python train.py --d_model=224 --experts_per_token=6 --d_expert=96 --d_shared_expert=0 --lr_router=0.000265 --tie_embeddings="early" --optimizer="muon_variant" --beta1=0.93 --seq_len=1024 --train_tokens=419800000 --steps=6469
Below are experts of layer 5 (counted from 0) of a mixture-of-experts language model. Rows are named down (a neuron's output weights, with its number) and show model dimensions 0-223. Each number is 500 + 25 x the weight over its row's rms, rounded and kept within 0 to 999. Numbers have three digits each.
Before each expert's rows: a language model's description of what the expert responds to. This comes from a sample of Wikipedia text that the model never trained on.

# expert 36
Description: Articles and possessive determiners in running prose, mostly "the", plus a, his, their, this, another, usually after prepositions like of, in, to.
down2:544501500535539514503480540506490575483496515514495503479508462514496541489508521491504529485496500513504496503518442465476573459492499515522479475495508520526512533487478500511510501478529533495558497493502475440507502497510507509498509517519461483492495490494525553492476465564467503517489496495504501497471536489509491464502492496449526505505534495545529519510478470508498483515520511501444511496490497500529516483494467490533493504489463464439476476487488446445497429497505508513517524458528492552480481519549447503523474496503525488491487513509490523560461487483538527463503468494480515489506520473497522524498524516516478562492500479471541489506510509503474481491495
down3:509494458524552538484506505494484516450481532534512521468522514550509487500494502503531527507483514478518531497479506491524516490520452502477536520477511473487469495509486453505543520508506519465503513496526510485474528563497464505515507506471514515475560468492475465512481519527523537462507492440532512477489513538505493490464544499500503537520523455481493540514536525548475477492516494541505517491474500495461485502472479497491486502464501495499484481524510547495533504536544494497536484523518495456465510502475549465488472478495503479466464500538496493501509497510490524504468487470542505528522441503512457478477497502509474484415506527457530470471477511503488499500524
down4:546503532526524550479487533486478507491500460509499511503498488507524467524477486498453503471505471511514482503509474524520493507500473470442499487506475459529503508547471465461547437517517540492507511452484512538479486543474505546533505498507523489514511476501512509524497510525478504491483499538534567502478533505535520497505461534479513493487497522479534469502461492493495455513528498508484501480533474517494545481514529527469459546518497541512517418496519518488498479500537469514501516519493507527505510498461494497429497482461497552483528535461494510484482484532527482514489464479498483463495469479503501546478520526489471494459504528502469482507534508519502509476492
down5:543435525463506458462544496480507501488538500487516531525479550506516488517497486502514483506531486490517523459478490475512494488512492546500502478513491502462442459499498469516501509492529487481483500497517516504500505518497514461494464495506492519518541518489531529500560518480503465521458506445526491488480514538531509476534517467500501515534519460512527506469504490513503571499504493470448507473531477495482491490468478485513473528517510483525499489485469510554552494503521521537508455527530537500513493482549497488523482538491491523483496515480432565497487524494470530498488496475457479524503490513484510540468494480510518477537463439531480457506477503498510475503495

# expert 26
Description: Frequent words like the, and, of, to, and military terms such as Royal, Army, military, in biographies of officers, commands and honours.
down1:499519511517533470500511490460468493501504483497447525518522473491529499503527526507531473498544508459505474496480449487517489476525529476522513527482512496504493545525474477501498519492488457494541494482531519464536476457507501466480524520537434500463488531498523506480519510448549485494511487506467527547500534536510526473537535494492497487462515497522484493488491495495540497520508510487473499510455502494510510505479527497505493458447505483494472508452492468518449491514473519551525508464515505492501505523490489483474483485521490499535533515517532524577516485508433497494462491519484474517560528499481480530508511478502485454524506456482503486479510567492477528534506
down2:457476507492480466494532546524486465496505481494521497456523509506524516506478497476513519540538501500464471514498487469489474518520510530472512497492509491551522492456547503500491481505479471487505455547514476551548519496472500487511525501487528543531520459459506505466473480564481485489494519490515511474477543461495488495512482547504493517489529512481481494480517508482523511498505497465496467525500487529517492543485480509506501508503517493463500530455449454534470473506543448470523512485505501518521503447510553479547509480492562541517507454527512508514496534503520501465443498506495535536491508505500488528482505499452526529469500480498516487508460545457479512483500
down3:513564478505526460529481510491466508495487556505519488506502487510512462553483524521473467504514504525470508563524502473527529462468499510501489519437510520510504478531496490476530522498500508508462469471532502522517484538479480495492500510484512527502516495549497531490483517567460502487501462452494522514476480478500492502470502478526493516491502472538513485507504537488503457444502448472487473441544479477498526477515511522485518528502512498526456484494476502509495565479524453481542520516472489515497466519518483505509473495506497475534516502483548472524485506501470534503494539527493510530488434483480482472467494507486527499505507488508489540526510462478503542550505
down4:501492489507502533502505509446469488516493456520497510492483466489510523503509526485526525533511481500497497515503500480530512536460530518550513504498505535477522467523508460501483509460539453523499512505492496523503467498441471527440479520508476530471532487557504467466460542446532499525550473492487550499526468500498527483497508510483551499566459524469481439480492510492522517478462509467470512511518529485516496507494483488468473516488455494505498549485504492484521529500476527497499511486517427527528509507504469496536509488514478488500545530484499492524506528483481502472503493501513473547471514515475474503487461517555495528487458517505531505492542489484468478514520

# expert 27
Description: Last piece of a word or year right before a period, comma or line break, such as grow-th, ev-il, 181-5, percus-sion.
down1:469492524508564475463465506517509525472509489484507544471475489475497487495531511458518509487504488497475504514482481458492511473517492486536500512541490495495483518478468524536503521532488534512466502513476504520508454499510517494488488447538492521493449502557493453458477513518474501474501492510484483489479494542490476489481483514512487476524509483482514486529494477481482574448461487488505509483507527529514541475474555522507509503462475509497507492466496495504427506483497477552499520507524493467507483529534551489505466547506469488489486512517554541500491508555504454521538534512541472528530491473509483527520536516472486486485490552518512464510499540522477472513506
down2:549512528499521478497496484522481503492488501517516536511499479517501489470520509470536478550457517541496483531524500461499509464534462520496506521464513438517483520449498496491505498511500447500502522483506460504522549478486469530506544516495500494512526488479469506464447502551505535469537509474489505444489499474515506556508474473546536493490534446529471525489522449458479515512489534494487497507433525534474471514485504493482473526501510508483507468524487506487491483539511521514515520493466520504534537496533491505495503493497490511447510529485529516486531464513548466545486488458493493457518510503470523511530472541477496520455497515479504494466512469518529512487521
down3:489510511496521519511442479483449528475474530517514546512482488466450492491521528501468519507474534488486491517496483529476499497507505473521533513538458535497477496455477509534457489524502490523483476506466514490522506519456500514461497489450519500522510493500455529525437531516528472546471486523493496468524499531490531513529509515514483522549469519491470469495485464515502524481477555483523529466551499476537518491513487509481500513471441524495485480475491495518497516499492518502453490559493528474491440506483545449503512530494501427508505493487484499456481473489491491539546515522527498501507474515467495527521492473504487510496508520543522518534503507529525509523508
down4:493520540532507488502496514506522519510513474512503534501529475516460453484472478523521497499580514516479496509509472532495505549542500506504511459496510555509478472512473507496507510511482516501484469492599533466486485494527511476498498504480508470481510490525494548458499507519469496487514501508499498503506475529463445461486485472508535512500495497486524513512446483537514470491499492517480523466507484509491510399465466431494444524490510527508481502507506470530505536498502500463536494496519486513436540475509528527518541488526509508492481500514507481532508512498529483513489488484542529504503493520498501479522488483453514450492507504526493515488514488444505539492480

# expert 2
Description: Closing marks such as table pipes ending rows, closing parentheses, periods and brackets, often before line breaks, e.g. |, ), ., ].
down10:491459463451486458478469472524495513532531500478520492531559463467494520520508483499517498521501535463499492502481492485562496509431500484473488502528496555485469470445471467516499491478517506495486478463482485505469499501512550524476517498535505464499509536430438513533532543473478491503500492476553509468514523525514534519477496488468491528519504446500507482507485488496507521505494500487533504525464489545500504478511524477516504535497513531502474480450505520512526521540482516464527482504513473486502500531491535548492512531529521491528488504423504496500480504517486463493510517486497491530534552492480478465490501489495533505522536503503519520503509449505528505500509
down11:473526492489527470527519540467430447497519481500498536515462483521484517454519528483462505465514481497486487460505577511519511523472473499517482436505510451519541501517494489525513549580520496477490483511510521481495526487495516488516488526486522461523555493510516520546509455468487488507476512528519502469463507473529492499475513498495516491477531499486438503489473466514506514488557454517513500516474547494533483503486460544503498546504531497523498498472484497521521531494504488510513481456536481471489459530498488536500540492483522541489492465503528502519506466510491501492486499501487484499425514512527488492481489510487469543504471520519506512484505493505498510513499
down12:542476487539488502477475487518496504480501499492463496488508507479494467520503507508494544544476520497492535481463483446496515598480477515503526476503467500506499507510541524478481543500549539514528510543491487480510508459507490482513424541512459497524509494476452510477537527521463526528494480496494480513499518535495448497478512524510489514452484541496478466509468498520528526492520506494462503515509500502484478459510550453507501486492462492526467521506508496503469534502510494514454444501510479493486534490524500472516481526510494531520507509494520524497478509494492518525484560440477512539495537490520555470509442513495470503536503499514471496485504479518519476484476
down13:518481527492513509497551520512510499503508529473501563488521504564470501500544530515482487512520524456499455489529517522488504524489431505487517464540484498475478501513559441495505449492502503499516459506483520495492495489460531503504495475498541494498478507498518481456502494469494496489484463510484481501472515477525500474493504502523482555487492438423497515494448506513493491508498494508474515522483554535480500454509497511533513505514530521571507488537493511480496489515496486517463516496516512516466487486497499506531432477487499500531469465500500570483494491452526501494494529515484545493508540480439530480547519533487496515506488491497499487521493497503510515515465

# expert 3
Description: First syllable pieces of names and words, often capitalized, such as Mo, No, Ro, Bo, Co, in album, film and release text.
down0:482508486485498479533489524493493519479491533525518519506440493505484503571509557569440501507534507496535496506485525539579501478459509451520489470508530481499471489505518520474514481512503497490513481491531471483513539472507519549475540560515505471508488509493493494501444491559492494531512503462519487464477468482507542475507491501499455530490471510505497532537475503474500471482486481545501537509493493519525493472534520481457508494510511508473532541519469491451530496486514513506498550485466499455494462512478489507494526478519477515458530513531489507484510493520510502515452492481508505530494486464498470521435504491503498507492500497483510454471523524497468521501507
down1:474468508505487486513511549492471517552520474481490482496490537523475475511489518529533504532505516445489456467484515518506505521494486511502505517522546501501481455523483491525485513486498512469513476498513493511483530516517493482473514491473484485554499493455497502482490478486485437551516524528479509488492516462459486490483487537510504475528486504474549467505443527533490479548523511526472509531512526490493489495495485534508445509545539510553501514500489498470501523503556501534477479482509523513491531449496519480522467462485501516545484472484491516495504447537469467465562554503475511471479490525499524511473490504538479526487509503480509502556506466445482493499534
down2:481516487523503470498517516461485495505477493530497490471493519475513525495489520528506504553527483486484480529495493519528511467491511498515499561550475463501480498494486513487520492482451542502496483510479529508503496529469474530464522470458498517556472490508491510495502493495527536456556431459491485535482447467490491512515519461492511494458490537520533529484485453500486547459492518500531477547489509515512508485495504504478530485519484469496500456517558466475503459530491481472528513498505504504505538513514503512496474500503523528482505500521529526530482473495495506514496494465486519514602523482506516486514486524543488494445427488467492503485546503524496501487509
down3:496494495495527527502459474513495511495524495476475534501478490498489485491520518506536514439469506562481476518503531510491526524500501522521494514517459527477489475519480501540505554504510448546495517481480483503460506495490492516532519536510501521521507470497508511451543491466493527508458485516498487504451478487511508469503487506540469478513500495485455467492519483516492480545508481470471555495495509505506483567542448476516477491559485537493517517494514493456452503481470479489504524435457498519506547511461502479532501485527497552472495487533499509481499469495498472523451456490524497522485504472532486512458521476543521495515517495488532499547524539524512520498465

# expert 34
Description: Word-internal or final pieces of common and proper nouns after the or a, e.g. States, Party, musician, dynasty, Classical, punk.
down1:475514492485493499528491527511496536459505477508485468476448517480463561459504511500501514494532492493477514515502511488494485505543460491503488528492532503544537521504492523509486475476494501495497497495513482513446503480520517475538479512444444474529484465490494441502481547481516524548488487502507491469521524496494507519505476480487483477525510513511537474503481544491533514490486514555499511463519514471497519494493525481495485512459510476546543513490456509507474511517531543459507494491503544501511499472521490488494477487553461526465498520480480514516484483516479472476523587509507471508536509460461469491475510528503484534516470469530572505546499503466542475514507
down2:509502497534510526501469483482437515456500479557532453501509478443501472524486520528432513494500464511513497481526522546522473508442498531456511498537521506503509507493507475504524513483483506512529483487505536522466514480499494467493482487492442480488489488501529519518499505527495502518500505512527490513485495546503487489489508465514529551475520508513527526573500492550479482508500516529495468521521518520477519488523516527496520526559456465535530528497492505474477515472515447480479484477505513506520496494503479507496488477511522463474538468553515503522519494459491495460515493514467515479547455480525462507521531492509457531470522460529476454480498470465491506522489
down3:502497507478502489444490477526454506483513504530516484517525459508553485479490481500506497490468470513466513461536486489543451500497535434544518479471508491497479500540507483474493458528520507507502456493486478521518531472507530513503499507516480518507564539506480524480483497455498506494530550540480478509484513513522494475507464469513488512502493499508480387514489497546479484514501518469531473500476527513474468525560524509493510484523497511531479473500504535426536492505495477485500516520481519527486526498483519467496473508512509501496479473488533489516478511498543514494489501494469476556528520518452503499500510492494523467517497520486484488529519520493502521567533
down4:499485518481501433477501496503490475510505526535494492486514508485505539505505532485517467475463482463512487479487500511533513525506497499503502566493508560497519495495494489503552449517487511539489491475524544481483494516513483495534492484496474539502504529514488474515497506437446481541509509525496506479491558534501482464477450536487507502530516479513453496481466468445501503497545528477530488527525479507501498492518497512498499495496480526515528507490462532445494546532518514479493567502493482516485516494471451473475488519482516425495485468469480576531479468479554529504514505507529492480501466500520525481535496489459537497510525509460501498484514501506500511499514

# expert 43
Description: First pieces of common words after "the"/"of" (doc, b, bro, arm), plus digit-group commas, years and prime marks in coordinates.
down1:484483504532516499526499461492500565477492496501529474502515508467477488475497475470488482573483508527471514500465513487460531518492457481509488464504492496488502510498445517478495503507517543478506485508545546523523501509492499519443464501538473509489479471519536553491489538504480499527515538495514518553504514467474448493510528488490456496485449488482526515488546488535494483497468488488510530465532486474467515479480511457503491498479491545516509509487484523555483500475490539547437497479526525547519503504511496503519527477493507469491490484478498522473500585523484485499477518525512466498500491557473534495494482516542474525494506498510468524526503482478478520478517
down2:515472508515518464495460484554494467495516453468543466490496507496511500467511525491501496485501495484501466467539536497508523494509470475493455486524501469534514524491495531569487501511483481476500546516499484517507503516476496504498452502497462538487501512444557492469492530493501486479501481495490520520476511508521482552515549520523504493476472490485461488545488510425480496455490466516537476509472491450533481496501476475526512485473508506498505523482458552502509513555521478540476550482496508520526508526533505524495492513510498497498499524502465502485562513459458530493487453507543490505506454489509519527551458503518495532509507519499537535496481504460497511474520
down3:511459510544497464525493488499490483501513483510514490518513526549543488503514541512472503451449502538524496472492477466501471500470494511551544513460525502485476508499475495510503509523520512469495485527484475529523495538481474526464473485480533465510483516493459486528528454527497494533492542512509509500530490547506499501535460493492480483484452470533506429540552526492496510514516518510484537492493507466488477537496488502492482498553512504489486515514476516499504473545519484533519463462515529488450499505450446496503463542516502496486503501475525565537497483465504490546546465490501488527472505512513477530479481447458527474522481498498530526514498499489479499484501
down4:519461491484516484487520484525506498514475520510481493500498514526538521492502517492490477481488525502502532510477489477503541488502469544496530463543497490493484508499469500526558477471464501531486505483518483488529458467483459520516503549495508493480452565476476496536543490507485518501480421482527511542470528485475481494527525487503508484512506462475514514508524465489516476533503469487483510486469518492457478484508492471517527497509492471507485516537529510518496529510542514486540480513525512481499536499530516442503531508513501538541523469525529453468545481518462532506461455483512507508439517527509490473471523501495520442540514532513525512478495531473437494489466

# expert 58
Description: First letters or syllables of place names after in, of or the, e.g. Cal(gary), Al(aska), Connectic(ut), Sask, Afgh, San, North.
down0:496485516507466523497509499499480516448485484499495498527537576546514436484526541479478549514543484488509505485470486520499486497520495496469519560500510500503467495510487505503520501521521540477448490476479445473504501471517506511483444468499490501503511525498487487506548496614468504492506476511525495535526503474449493508517471502485491475528499504518501530492546502496506533459490516522520507459505536504466507482462462546514499531503513495491511501493498463520552499485479459470479462476519509494533480508519513504489501509504461471493502495499527506499449516454465549486496505532494482519493538525494476510520491527499475502482535519497522482461514540456500497496505
down1:468500545476464487530500486479511511546523489466551526496519517514519499486454541531510468521532513485568527496497490467532530535475560511464493426496514497531492508464441491503502527510486539495509484491512502468490487490489497494498507505495466498463489492548524485489436466493472490540480525441485516499478528500485508509510483525496481480564501543513519457485487523480524485521514451496486471447523505509525520524494510516527463491532519472520494494454500504536478517452499517511532480455500528475476454445497507480504497517509482498523483505496516500509546477483508498508511453501514525488507503532493506495529523495502515459499506473502527549526509471527498500509468
down2:486506525528523493512510558507507493483477482455484457534508504512464444516456488515530524431488464556515513516463512472547472501498505433550533510485476563495497503512476506497490520494530511544478493487528488508500523508494458500524491522476529498505483537507479495450562483474512509521476494493475488502508462513495468517489469543517481457518503475500504508536467499501501518489508504543482488551483485507498471516466532504481532509507501539484454515487514532482488478518452506494499494465501511505496501489549489505500498487517507538502553481532541515495508512469501470453493475510505442531511527517473493498499479449523495468534505523475471485459502538506524509520493
down3:508484515507557473534533485512508516459486494518530494522498453518511494498464493486457502513493528468477473498468516474478491496505516495563489514452536541500529468506474494473508506485496499501534505503518490500541535533523508513449512506534514446511442506523526519538504456560495439494520494491515541439474510470506526514516519482491520502458519524469548504517512485481543490451465457481457533542491506470503503483530521516492536532463533522500510493497523490506511531483499507492504504515494520533485482505510461481529492495495469539516485498491510541443471485504514518535524476479498473511474459461513490500466504523493506509480458495475507451505495487521505477552495

# expert 30
Description: Middle and opening pieces of unusual surnames and foreign names, often capitalized (Ch, Sh, Zh, von, De, Van), e.g. Closterkeller, Eichenbaum.
down0:482490503534520453484498491508499461520524486550488517503514495466469429471500503518530493522537504479574480505484490452537517437485504490527546562467495508484468494500498539463502496508506580504466492476475521510491521508510556581515512491486471480477502525554502527483497491463532514532484508520503498480483542497540501496510480494496504486537463509473492469470497461493527517468496510486489491503510529453464536477497514511490480525515469465496505493487519535505491475505475521517509505529490506477512485520482526499508504485494552455511520526477543484446502486467525525505523490477513505532502514489502474450462503464488525492487506486477502473508491521498528498529500
down1:461524499480500469516519470422482515492503501466514503456511482511502489534547484501453462541479478545537493524526544463479497493533507470519482480492483521511510495487483498548534486467503515508509487490486484529455492490516529516476521509556471490506486505514468471460500507475501496462509501487458497494471497527531484528508512443529527533511507504470489519497551459523479486504486490508501489509488526516509557489522454447515508480490503535513522470536473566513469516458503514519480480481520512515466510462509545523515465506538479525502496491514471490550477469521534520496499488464527485494493513485505492563515511493520501510520474473491500547524475464544514471471518
down2:492488490511515529554520476541485529463518499453503505504514536482498493479523510524496496505487523534510518479523510456452501516483495517518438510532491498466533527499519471486493524459513482499491499529460491500524495521497499513449444521447490496491503493494502521509467499553502502567520515472458507539499499529524492443485480503516468472488486459495479552545505502503526502546487441490497515525492502551506521487497539529504508507486525486496479463496481504498490508467495501515478523464511509450461515447496450469519525553522514483480513502483509467464517520503472546542501516463459480488499508520536483520488484482501518493489522544448510519483496546528499516511474
down3:527521518503446526531456489533487524495483537501493514508522509512485501490509504499556488488544527539510509465487476484495510494470493503488464522479467527476500452486496534505514485499526492498532523504464584429493497518535483535523501495480460506530504536508467515474514477475515485505519479456496533555489501506516497489491544484480479526524468501492430530502465503500505469457546480520487490515516477488485526471477499487511487527533469522492523506500513470502462497497468509496466538515517477531528476455495492485492513497491515545522480502527488486520512458490511475492508493462540472496501500480525460486479513533465511449519537567475542470530516509507512509450517

# expert 40
Description: Pipes and tokens at the start of new lines or table rows, succession boxes, See, and letters with diacritics or Cyrillic, e.g. š, ī, н.
down10:490519481494488479533545462524488480503524537512462520535518518502443503473526521501483514474497483504518506513507487455485491506500469531506486525512452489509491530504483523516525487465496449486482520502486510496546449555517524535488502529463534513501458553458464445479514508513444452523475456479503494500479519498562553489519507566506492479485492492475518476494503497506467509505495454485504499490501524541530485508483514501508516519546523507510520511512479577489481502518480504497475481537500478489500511507479465526496508509456489551524458497463516489513480500489514520520492439494521475520466493529488532526485494517486511475505502531517525529469489455488494501532460
down11:519511463492515506460489472482455494547559469499440485531500508511507470485458483528544511488520497496505459457494521481486495484478505475460491524522534452515494523551497501516481516491499485470513473528489505489521568497496489479486527496466465510467497490478509507471467492429524517536495527476535469497482516479502543512486477501496473514517558505502525476530501531489528525496510498487493540495502494524478498555509470497520476521475503528520468502522535519495532510472499529488507527470521498505496482503535568508496516491497489500469498533468479478463542500522462536516516528455517504518457509489497501488458520550491485519446523474508556481518477524521476485511473
down12:484499496516504509480488480454484507460498504496426491518523546513492458503461517505455461476530496564545501478485517529470470534525425452543479511488462537471498534522474502509485514484481473456503479521497534462520521492506509500490496540507543489521484520496498506533526480536492512476498455475527520485479484474512508489501486499541512516483543475547457527513487475512477497540517473558497529546500514493512490516458478534493462533489476466488469517497532560524499505510493506526524477507479494516490533495497511483530479491512508517545497512477507498511549453486480489491468536495484509484538481532501484450504512460496519484526516491476484490470541493510515503489494
down13:548552475487535479502510459460514468524503507494512525521525497498480530498523515485524513520507529492519488492553500452510494567451549503514525515468540497509492437514545477462469532473489547517474505481508512531506443526521521531483468500518512491515504510596482525498499541502490470482557525464491466510454501490507550492525499467501499472505509496514502498524515491488492500476511475492487504521492481546532488451488499490503471454493514491524531486472525514490500495513550522527492469514487524452518503435495514489496466471509490518503491509519469482515489481520494475482507492463512494518449468472514453470497507454494479512514515495514490475497485522494490510495521

# expert 53
Description: Past-tense verbs and following the, to, his, their in narratives of people's careers, e.g. won, received, contested, completed.
down0:485498482492491551494525515497488486476501521492531507538505479470473514510497519538474541515475519521475537532490530494483547491472494462503499470483486510520492501516470508477523498493503445483521539504515507515513511508496537500455537491521470532490512495496535516501489496558492493524515487493483478499533454451501501478552514480506485497516498477478499534501495498526511500545478508496506548494512478537476503474489462509497482444499457516512485476460475518444499504484491484479515510470484492512510501497461501527523489483521491518541531455448525517492552535516445533455510457490506523493512518508500433537477539467553482478444550479524504521463503485486529473515557
down1:521527501491493513507492513501510465502542455536524486466531506501490495493486488459511489491534505522540454486531522520506478512516511522455570441487514517495490531490496561448458494471495498525472480520484500505479481530466464540508472546532516531539500480545518514482503515460489502469492493483505481507467515529527508511548525452520532507466480496481517450484497496476544470501492474507468487472503484483451517496515467487503513493534480493483528499498541468528478499536523514498482536510524511521499484512511462518540478557524475500454471492479490508506502492537517529514492522493508471520471483526514527471532491501481493502494473463515463473546511491436515520502446
down2:507500513494526497502476508533482538527467481477459489550522473502469517534515491475473520525490532571515467496542493485488555491482534464448523510490510495487476499483488481471507517518542485496493511504518511505506505475479525501492467490495477494492495526458475529462539494455468528487540494477501528501514482482513491518487529566551492453483475496538484455528528499555534481485505516508504490458503458510521516486481514517474512538445545529472511519504489519506483460501494516540503514540513489478488467505497486509490557507459497449501478503503496505500499491548480494524509465469479525512459528513488480464546519468512483521501466492504531503523479475510547448510477
down3:477486472490482500528519522484514488461526505481509502469467470508456484502500506470511501509520513476514505514517527485537518556520504498519510487520489516476479497502499500473517565488517438510497527519480472489483454506483477492510509521491514485453462475512457440493494538527505489480500484523544513521493476492513484484494495477527502493522528521528480475539510501497493491497490480510500428518498518501491530523508496491573466489528544521510503504519434479517554532515489490509452522499476452462525495498486550483499514549505548430507519508486500474501519470478512505485526473451492470523493570505476482523535551516514508467489492496501463467545519483508492510511532

# expert 55
Description: Opening letters of Latin taxon names and unfamiliar proper nouns in species infoboxes, e.g. "Order: Zingiberales", "Species", "Binomial", "Animalia".
down0:504454493511509514482533498560520489500482558458512496462538539502507471504505505525472497539468497482529491501518512555516503534453486530498514495441511496510461477515479523513497526465519465476484506477494539459520510475472525471479516502499480455465471491541532524502503527509524485544468522502471533481540462541475464519529501508498534550496499525540513479515507475530479473503511511491483532510508509511489503450490487509505473512472497521503528496508498525486457478466541473489489549473471485475497489506496461489493526501470486547544505490506498474479477482507500505495514492515543438515444533485491508507501506465512559536477499519547506488488456465519466498484515
down1:532500533489520519475458508496516520496543478470499510511519510531488516461486466563524487513510476479550482483482538489525507471511491464492486447502529485484511512511490490516505501507472523509474516497505512523542511541516531509503497482527512501450478502486447544476515512519508517494501532492497503521504503493502508486467486503524513530471474506527483492501538545497525508486505486491499541471502518492480519529512481455519433559524511516508487468462486522449482475531505519504476550480451497502496533461533505488487487433545493483502480514494511476511498525520525455494463482481503554497520501481524486513453501492478517407502507573511485484488501493462480538489477
down2:544452518522494497508478527501506524552495500495504498469527482519552511531452533536513511498524509519510455514504498489519496504511457473524470477517552543470521526472467471512478501539496513533554493496545457490513505441505481493500492515497482526515494505526493490494488528496490536475486526485520491466428526482508545498460494487507520491504509509499490506479469477528481517480509473488518515456472475488493504489458495532479462496486467498491476534488474546508489543518495480512580467450526512493509486487481524569514520506485512500489514506471446517515518471500527478489479443514501521488544525512509503461482479455518508534490523475477480518528494513534465479490493
down3:531533487483502479516494493489475487452534516501504478501514518499516505478531475438493542509529464509520501505517506538451489504519477533491503551469495518501458474477512492502457557473512513481505502499463526475496501510506515536518434505528479531550451496552497506514513557553528521474468499506478539520512518440472487533485470522513502449499501462517532504507475537499462526467541507492533527511520529501463454477478524521506462500467485537513534534489526517526514501505476474503505459484521500509455482486517503478453522477487505504496541484478464500475493490472504479479500477548522480487512472484505499510519451488496520533485522533518531508519490500481495473471512